Below are experts of layer 7 (counted from 0) of a mixture-of-experts language model. Rows are named gate (a neuron's input weights, with its number), up (a neuron's input weights, with its number) and show model dimensions 0-255. Each number is 50 + 15 x the weight over its row's rms, rounded and kept within 0 to 99.
Before each expert's rows: "mostly gets" lists some tokens that are sent to it at least half of the time. This comes from a sample of Wikipedia text that the model never trained on.

# expert 70
mostly gets: "ing", "ant", "or", "ate", "ian", "ation"
gate0:41 42 30 50 22 77 49 47 71 60 25 46 48 51 55 40 67 61 59 27 39 45 44 48 40 47 39 62 48 74 73 32 77 46 37 34 32 41 51 48 44 19 65 53 46 59 36 41 56 31 56 68 64 37 53 50 41 78 51 60 61 53 35 92 43 80 46 63 69 44 47 42 48 69 53 40 56 63 36 63 73 44 83 48 36 66 63 53 54 53 52 52 34 19 54 66 55 54 43 40 34 79 52 16 53 56 72 42 51 51 57 55 41 61 34 18 30 48 42 49 43 49 40 59 85 71 70 60 49 56 33 51 56 25 29 70 42 41 81 51 65 55 78 50 70 57 66 63 63 41 32 47 65 60 59 61 26 60 36 34 68 48 33 55 63 52 42 66 52 46 27 70 45 65 65 46 47 54 87 34 43 51 68 40 75 43 59 45 28 61 39 63 67 78 52 58 70 43 48 59 48 60 48 44 55 62 55 39 75 33 42 42 02 64 18 34 54 41 51 52 51 61 36 41 87 54 50 70 64 44 72 62 53 54 53 43 70 51 33 93 57 46 66 65 18 40 32 17 52 57 68 60 48 45 65 59
up0:27 18 45 46 70 35 72 15 73 24 49 59 48 46 57 53 33 69 67 71 61 36 56 47 52 48 47 58 16 45 58 53 58 55 42 62 51 31 52 32 61 59 23 57 57 35 45 16 48 46 76 50 66 25 52 32 53 40 53 42 52 52 49 31 67 41 43 52 67 63 56 40 87 44 62 60 41 77 36 37 16 49 55 44 49 56 54 37 37 62 25 50 48 43 38 58 44 62 44 31 81 50 38 62 47 53 47 55 61 46 49 47 60 70 70 52 55 40 55 60 33 55 41 57 43 73 32 60 56 54 57 45 78 41 54 62 65 80 42 64 20 37 70 08 64 44 49 52 37 52 67 43 69 46 27 63 70 51 37 72 45 50 42 58 37 63 48 54 65 64 45 35 57 27 64 71 40 49 30 74 44 65 04 93 73 26 57 51 63 30 43 50 49 63 71 44 59 46 92 80 56 52 53 42 39 48 62 46 50 48 47 63 66 47 55 36 41 54 29 58 56 56 29 61 37 65 52 28 61 50 37 53 44 44 38 72 05 49 74 41 52 55 32 59 25 21 28 69 69 44 67 64 41 46 63 39

# expert 23
mostly gets: " Sh", " O", " Ch", " al", " P", " San"
gate0:53 55 42 57 54 62 72 30 51 94 19 36 79 26 47 33 53 51 42 70 28 52 67 54 58 55 35 63 49 60 53 30 30 10 59 65 53 42 52 63 65 63 40 49 40 56 77 69 39 19 56 28 46 24 46 69 55 81 49 26 67 48 59 74 34 53 51 33 66 38 53 12 35 33 37 32 44 40 57 35 38 44 52 35 33 30 36 50 50 56 59 45 44 53 58 53 31 30 50 52 41 47 60 30 29 68 38 45 37 23 73 55 54 57 46 43 64 75 43 61 64 78 46 46 58 14 45 66 54 73 39 61 32 67 58 45 39 49 50 71 77 66 51 43 42 30 68 19 49 37 62 19 58 64 43 68 50 34 45 54 50 37 44 69 27 29 43 41 36 50 54 48 22 43 58 55 47 55 70 61 18 83 58 59 57 60 42 82 43 64 56 47 73 41 39 49 60 52 56 45 89 45 33 29 39 50 49 14 34 62 42 47 49 41 67 62 57 49 62 63 62 67 55 57 60 38 31 74 84 54 41 55 92 57 26 57 49 45 46 50 41 38 70 56 49 46 63 65 45 44 49 45 43 45 39 57
up0:35 60 63 74 50 64 60 63 44 68 28 51 73 31 60 49 76 47 54 67 68 48 70 46 61 58 20 38 55 62 54 33 58 38 63 64 61 50 61 50 49 42 48 70 43 28 66 74 38 27 59 13 28 31 52 48 56 73 67 39 67 44 49 73 33 71 12 43 39 19 53 16 41 30 44 46 47 59 50 15 54 43 40 38 56 35 47 58 43 39 64 70 42 58 62 61 41 52 56 49 48 41 74 47 34 70 38 46 41 42 63 67 52 25 08 65 31 58 45 51 59 31 51 65 38 62 58 57 81 73 22 72 32 68 60 28 46 49 28 62 69 70 54 48 38 26 50 38 39 48 53 48 44 28 57 42 66 51 39 54 51 36 03 39 26 69 58 46 32 45 55 39 47 53 83 51 51 46 52 74 40 54 57 49 50 66 51 58 43 40 67 70 55 55 44 37 59 70 45 48 42 33 72 23 54 50 80 43 18 55 33 56 38 67 67 49 57 63 58 41 59 49 52 38 55 79 44 45 70 31 38 82 79 49 67 68 34 29 59 09 61 41 69 62 32 37 50 59 51 53 48 53 44 63 38 46

# expert 28
mostly gets: "=", "The", " •", " Preceded", " Binomial", " Its"
gate0:41 60 03 39 48 47 66 48 64 64 60 58 51 68 43 39 66 56 55 44 52 87 67 43 64 34 36 73 54 56 49 74 47 50 30 52 45 43 84 66 39 44 43 58 61 49 36 51 72 46 39 47 73 68 55 59 67 56 38 41 38 57 40 61 57 47 43 62 31 39 68 55 38 46 54 53 78 56 62 41 58 32 43 29 27 36 38 77 50 48 63 36 90 33 44 42 64 42 42 70 47 46 48 30 42 57 72 40 65 40 58 45 62 49 45 39 61 33 46 58 73 40 53 65 69 47 50 37 43 61 94 56 29 65 39 49 50 34 45 29 49 64 33 51 61 63 72 79 25 81 28 32 50 59 53 51 65 68 76 44 50 71 57 64 39 52 54 43 31 57 25 84 56 32 37 59 12 24 51 53 17 48 55 52 49 43 45 60 35 51 79 30 57 79 45 23 57 52 32 34 46 77 36 16 19 39 60 30 12 55 57 40 46 35 26 73 60 74 51 43 46 32 68 38 72 45 51 25 62 39 48 46 42 45 33 64 70 59 46 62 44 41 40 54 63 81 44 53 44 41 45 54 56 57 37 69
up0:60 67 47 67 41 70 99 45 53 49 28 18 28 55 46 72 63 50 54 63 33 44 54 71 38 71 53 51 54 58 38 48 47 53 30 49 61 69 35 44 52 59 34 45 59 74 68 35 38 22 64 26 88 46 65 43 39 28 53 61 49 40 39 36 51 11 29 37 46 43 25 39 58 41 57 64 36 41 41 60 59 45 48 60 75 50 36 76 50 51 42 36 27 77 48 52 36 45 39 53 60 55 52 33 37 61 39 73 33 33 49 55 44 71 48 63 22 84 55 43 48 30 74 68 46 51 30 48 61 47 43 24 80 43 73 48 55 57 45 69 57 38 49 40 61 36 46 76 67 38 54 59 48 62 62 46 57 37 35 45 59 52 20 41 62 77 53 57 64 32 61 23 61 60 56 37 87 73 68 57 60 45 65 48 16 65 38 35 51 46 49 46 44 54 46 57 48 21 49 77 51 72 49 51 42 48 41 71 53 53 24 69 52 83 38 58 43 49 69 56 63 50 32 54 47 44 26 38 57 66 47 53 66 50 52 16 69 52 59 39 71 44 30 78 56 18 30 41 39 59 26 68 50 83 52 62

# expert 17
mostly gets: "Personal", "History", " %", "See", " Website", " Coordinates"
gate0:50 49 51 52 56 44 29 81 30 65 57 15 26 44 42 75 31 51 58 53 33 27 47 43 71 08 52 56 36 20 39 29 61 29 35 55 31 42 38 37 51 45 57 76 61 48 76 51 42 68 25 38 59 76 39 67 51 67 34 41 33 43 51 53 50 50 63 42 53 56 35 70 41 45 48 52 59 76 49 53 55 62 68 33 49 49 45 82 56 31 43 49 34 41 52 84 51 56 60 51 46 56 57 66 65 70 41 57 73 50 46 65 36 50 53 92 63 69 57 49 53 26 65 22 42 44 52 55 24 26 42 43 34 38 61 26 66 74 61 41 67 62 46 22 15 56 40 59 41 66 30 49 60 46 58 53 38 58 35 51 68 30 51 63 52 55 69 46 42 50 38 52 65 48 59 30 48 31 39 54 50 59 58 17 43 47 51 32 48 42 41 55 89 47 34 54 52 31 54 34 63 45 46 87 62 51 58 37 70 67 41 51 70 37 61 66 32 15 58 21 65 60 44 45 76 70 59 55 72 65 54 12 22 43 70 47 39 65 36 45 37 50 51 46 38 40 32 58 76 42 70 31 50 61 79 49
up0:55 58 40 27 59 33 24 51 29 48 68 51 45 44 33 45 26 58 62 56 73 76 52 51 76 35 55 56 55 41 55 47 40 61 28 32 49 32 46 51 53 59 40 28 38 63 64 59 54 62 20 17 43 55 23 90 49 43 33 66 42 49 24 37 52 30 64 55 49 55 52 74 44 00 49 71 67 48 43 57 39 50 35 25 63 66 34 44 77 41 30 28 49 51 49 49 56 46 55 55 57 66 74 58 20 92 50 52 72 59 47 44 54 68 58 35 50 52 40 53 60 36 70 54 38 41 57 55 34 40 35 37 59 44 45 76 47 39 60 37 54 55 31 49 51 70 34 48 53 50 50 51 43 35 16 66 37 58 66 32 45 21 35 13 45 55 50 66 48 46 34 29 67 24 33 49 61 47 64 45 80 61 73 51 58 63 58 52 85 53 18 19 41 31 26 81 58 53 45 56 72 43 53 78 37 35 66 58 66 54 49 39 40 30 56 54 71 28 63 47 73 49 45 32 63 49 46 38 51 29 60 37 38 52 46 51 69 41 39 69 62 48 33 30 39 20 52 71 74 47 68 35 33 45 59 43

# expert 49
mostly gets: " can", " will", " did", " do", " what", " Texas"
gate0:61 48 30 59 48 49 75 43 45 81 51 52 32 61 69 39 40 18 68 80 75 51 59 57 56 53 67 27 52 79 35 38 31 29 62 41 66 73 62 51 38 37 78 69 58 32 85 65 44 54 43 39 60 63 37 51 57 43 36 59 49 35 56 50 75 40 49 18 35 63 69 46 53 63 42 70 29 56 33 62 27 41 26 54 54 45 65 69 45 63 44 57 46 28 41 44 50 55 73 20 82 66 38 31 38 91 44 38 44 62 10 82 54 67 76 47 29 58 60 31 46 52 57 44 35 69 57 20 57 54 51 63 63 57 59 55 46 61 55 61 42 81 30 59 36 53 38 33 42 42 31 47 67 62 48 66 39 46 29 81 55 58 38 39 42 79 56 35 40 28 56 89 44 70 53 50 39 88 62 69 42 61 73 52 56 53 39 39 42 37 36 44 47 30 44 72 57 50 35 39 45 53 57 46 42 52 59 49 49 59 51 51 51 39 56 51 65 55 81 46 55 49 50 34 39 47 49 66 67 42 33 54 49 66 67 64 38 20 27 44 62 57 30 75 38 49 44 74 36 38 44 34 57 41 75 82
up0:49 50 41 33 38 73 46 60 45 43 44 72 78 43 51 54 57 42 54 53 23 52 68 50 55 14 66 51 34 50 62 31 76 60 39 48 43 33 46 30 47 53 75 59 48 64 44 40 62 72 38 81 33 46 45 29 46 49 36 39 49 72 41 57 40 80 49 47 71 47 47 42 55 69 53 49 70 26 44 54 44 43 49 20 59 45 58 50 60 34 70 42 51 48 62 42 40 74 43 34 64 43 43 73 37 79 55 67 47 39 95 58 70 62 34 49 45 63 15 46 53 42 43 53 44 65 66 59 49 40 31 23 63 50 35 38 31 55 47 46 36 47 38 36 40 33 80 51 47 74 75 32 22 53 21 50 73 56 45 39 43 35 44 65 29 57 66 70 60 46 53 32 22 81 47 18 77 49 34 31 48 34 34 27 35 27 35 35 36 62 73 42 68 34 55 28 23 81 68 52 45 70 47 66 31 36 63 57 83 56 69 29 65 45 29 29 58 63 39 28 49 49 47 60 39 48 57 64 62 66 51 67 51 78 58 54 53 67 17 65 45 31 69 37 66 54 49 64 44 68 43 64 50 40 58 39

# expert 26
mostly gets: " 1", " 3", " 5", " 2", " 4", " 6"
gate0:57 65 43 69 50 64 75 50 31 29 04 38 59 31 56 79 63 31 54 60 23 34 51 64 42 52 58 19 66 47 60 53 27 60 56 50 46 62 30 46 40 66 43 62 64 58 59 31 30 29 44 57 60 50 60 61 34 35 16 44 46 35 39 44 50 30 42 53 32 41 38 50 81 54 55 55 65 84 60 56 40 63 70 68 62 37 67 60 41 40 56 66 63 55 29 55 52 35 51 59 73 13 36 55 14 44 57 38 30 41 34 44 55 63 68 76 42 38 38 47 60 48 37 58 38 78 62 47 54 42 25 69 46 55 63 51 38 22 58 50 40 62 39 99 47 68 47 49 13 63 38 49 37 31 59 71 59 47 69 71 48 42 36 53 33 63 32 19 66 72 75 52 60 75 37 68 32 80 51 60 17 54 32 75 43 56 29 53 47 46 63 46 59 42 56 49 42 44 52 40 50 50 31 50 21 52 49 53 58 51 58 72 68 39 46 68 50 40 51 54 22 36 52 57 65 49 21 53 67 77 44 42 45 33 34 49 55 64 43 33 38 44 27 60 60 57 29 26 45 48 64 42 72 41 49 71
up0:39 46 04 72 60 43 59 28 36 40 25 34 38 69 61 64 50 40 37 80 32 53 57 40 63 53 65 68 49 47 31 37 58 52 36 32 48 49 45 59 52 56 70 58 55 43 92 55 58 73 62 50 57 55 47 53 59 34 48 56 37 51 81 67 66 51 38 48 31 53 63 41 43 69 63 50 76 64 36 62 35 64 12 33 47 24 65 65 45 23 62 58 48 62 51 62 47 39 51 65 57 32 46 37 46 59 38 55 50 45 61 59 38 70 82 58 33 50 47 69 63 33 49 46 36 91 39 61 54 40 64 45 46 51 64 56 46 59 44 43 34 65 27 55 52 67 57 76 48 73 62 43 17 30 68 23 39 30 30 41 29 44 53 10 23 49 67 34 53 40 45 53 55 60 78 56 61 66 33 63 32 54 40 61 33 55 35 61 43 63 46 90 41 74 43 57 33 44 40 44 51 43 45 53 50 39 68 61 55 79 39 43 54 42 26 64 49 44 68 53 23 28 69 55 48 22 53 51 43 41 30 32 30 69 68 21 63 66 37 30 22 24 31 54 55 54 54 42 28 54 34 59 63 53 60 85

# expert 35
mostly gets: " D", "S", "C", " A", " B", " S"
gate0:41 63 60 45 54 59 56 34 60 56 41 39 43 69 66 48 54 61 42 45 45 63 17 34 61 66 57 64 39 53 35 88 84 50 61 42 48 66 46 58 47 42 33 75 56 33 57 29 62 52 55 63 41 01 03 51 28 35 33 45 91 53 51 60 71 44 64 79 66 63 51 25 47 66 54 69 45 66 37 48 66 58 61 45 58 66 33 62 36 72 31 53 56 26 46 53 38 69 57 41 26 52 49 81 48 45 69 24 57 47 52 61 55 57 65 23 50 23 51 53 41 59 43 45 64 50 58 72 36 61 28 35 82 39 33 42 35 47 38 56 64 35 60 68 52 41 42 50 62 89 80 60 59 38 67 34 78 74 62 54 69 41 36 41 51 27 36 48 36 87 46 67 26 42 71 38 38 55 60 48 42 37 41 56 75 47 92 54 59 26 45 51 31 55 59 27 34 37 58 51 60 45 21 52 44 31 57 45 50 60 49 45 42 31 27 47 45 68 47 58 47 46 57 74 36 61 62 50 60 54 59 47 67 41 33 66 61 31 34 49 48 39 66 26 47 53 43 70 26 49 47 49 44 32 71 50
up0:23 48 49 52 71 65 66 46 41 43 44 55 58 77 64 57 56 32 61 38 54 53 12 29 63 43 42 43 70 66 44 52 50 37 48 42 46 65 51 40 18 45 20 57 49 44 86 44 75 65 52 73 41 36 33 52 48 50 24 64 38 61 38 40 47 23 37 38 62 67 45 36 60 64 43 59 60 66 74 88 53 43 23 78 40 53 38 82 37 48 67 65 64 17 50 52 67 78 44 41 48 51 44 93 48 53 31 53 70 72 45 50 60 42 63 53 36 49 58 60 44 42 37 18 45 52 39 47 44 50 41 42 76 29 35 48 52 49 51 19 42 54 34 56 41 66 65 56 69 70 69 60 45 69 43 34 44 41 56 48 55 45 65 26 72 57 75 39 36 45 56 67 78 57 31 40 36 57 55 48 41 53 44 56 57 62 59 29 71 55 57 34 56 76 39 46 57 43 69 44 35 55 33 56 61 35 37 40 36 55 52 70 59 49 62 95 45 34 47 00 41 31 84 57 62 28 63 57 26 59 45 57 39 68 55 44 66 22 31 77 53 56 52 43 48 54 65 64 32 58 30 26 35 54 34 53

# expert 76
mostly gets: "\n", " Website", "\n\n", " www", "\n   ", "="
gate0:80 62 44 51 44 35 38 42 57 70 75 49 48 49 42 40 51 73 21 45 53 31 43 53 36 64 48 64 58 32 65 59 64 41 49 27 45 11 88 45 49 35 59 61 64 53 30 41 31 47 47 39 71 52 52 54 59 39 57 19 50 55 32 56 55 60 35 42 64 69 46 48 67 43 55 42 63 49 40 57 35 66 49 25 38 31 56 58 22 63 58 32 41 58 47 67 45 58 60 74 60 71 52 37 47 62 39 59 43 38 58 31 72 35 34 42 48 51 41 54 68 61 45 54 30 38 54 51 14 23 57 59 12 53 48 43 61 40 58 77 45 44 20 25 48 85 60 51 84 36 52 55 74 61 44 58 80 53 24 41 30 58 77 83 51 81 51 39 50 50 48 30 71 54 53 44 49 41 41 37 20 51 51 36 70 58 41 59 42 42 72 40 51 53 40 45 62 34 32 72 56 52 59 53 62 49 40 18 41 47 49 69 45 42 34 50 44 59 33 43 67 49 60 50 46 82 20 47 84 64 99 60 47 76 34 43 47 87 51 37 51 61 70 68 63 43 33 59 59 51 26 58 70 32 49 35
up0:70 65 57 55 59 53 47 29 34 73 48 50 25 62 47 40 37 81 36 59 59 53 54 34 31 45 57 41 72 68 55 36 46 59 57 34 54 29 78 35 29 58 59 37 45 53 45 59 44 72 64 49 46 40 64 48 67 43 74 56 59 41 29 55 52 65 47 30 35 66 54 56 63 67 34 33 78 42 26 40 45 66 11 50 31 19 49 71 62 61 46 40 40 57 36 56 56 52 55 60 45 73 52 35 29 58 35 50 20 42 61 49 75 47 39 27 65 60 45 54 51 63 23 39 35 28 60 56 16 32 48 58 26 64 52 53 76 23 40 77 63 27 20 53 64 74 61 33 66 46 44 35 84 82 38 65 57 53 30 49 42 83 80 46 56 77 45 50 40 51 36 26 88 42 44 59 53 26 44 67 30 55 39 34 63 67 46 49 35 48 69 13 27 54 45 58 66 49 37 63 42 54 63 35 75 59 42 34 52 38 61 63 42 56 51 43 68 74 50 37 31 52 39 62 34 58 26 68 64 66 78 56 42 73 33 49 42 56 47 38 39 47 69 78 54 58 46 57 74 52 52 60 43 37 51 37

# expert 65
mostly gets: "Member", "Location", " Arg", " Directed", " GS", " degree"
gate0:48 48 38 44 70 30 58 56 39 47 30 51 49 44 34 61 57 73 37 50 42 33 55 49 62 34 67 41 73 53 65 52 74 38 44 45 31 58 48 74 50 32 63 53 46 32 56 61 68 43 55 41 72 13 47 22 50 62 81 37 63 46 61 59 51 54 39 49 46 64 40 41 66 57 77 40 65 61 39 71 27 45 52 54 52 37 46 75 42 18 57 39 68 55 52 43 17 51 67 53 34 54 15 42 40 63 61 64 58 58 68 59 26 38 44 56 69 59 83 32 39 29 55 43 48 72 48 21 63 46 30 49 45 16 60 28 32 38 36 78 51 58 34 26 55 39 26 55 40 46 37 69 52 27 49 33 50 61 77 48 68 57 12 58 66 26 31 35 31 51 58 67 44 71 62 34 52 65 64 67 72 43 61 47 49 41 45 70 36 52 68 87 34 37 40 37 28 38 31 62 45 62 57 58 49 32 52 59 36 61 54 34 59 47 64 34 49 52 33 34 52 31 35 84 46 36 59 50 37 21 75 39 45 69 64 53 48 54 34 30 37 28 58 57 59 55 63 76 19 51 28 59 37 94 53 51
up0:32 50 49 58 63 42 27 53 50 63 78 23 59 36 58 37 43 71 33 32 42 15 43 44 69 75 29 64 27 49 53 25 46 35 38 79 05 53 61 34 69 49 47 53 47 27 49 40 77 58 33 46 68 59 41 48 60 58 58 42 43 51 71 72 39 36 59 46 65 48 56 61 32 51 56 37 58 61 51 69 29 60 57 16 66 51 60 55 24 49 44 53 26 42 33 53 32 49 66 62 61 49 40 58 41 49 39 63 71 45 71 37 29 60 43 42 68 63 62 64 30 48 48 33 82 30 39 42 49 48 57 37 39 53 99 58 39 63 51 48 57 23 46 27 62 48 67 30 40 40 38 57 50 56 42 48 53 49 59 69 51 69 65 78 16 22 53 60 56 23 33 47 43 36 43 69 48 49 05 64 33 66 62 42 71 66 42 39 50 73 45 50 65 60 45 44 35 52 35 53 78 38 75 50 44 50 58 39 54 42 29 34 71 32 54 47 43 28 39 73 76 42 55 36 28 43 39 34 80 78 49 57 50 53 59 70 57 50 43 40 56 29 68 52 26 64 46 81 54 52 42 24 45 47 67 45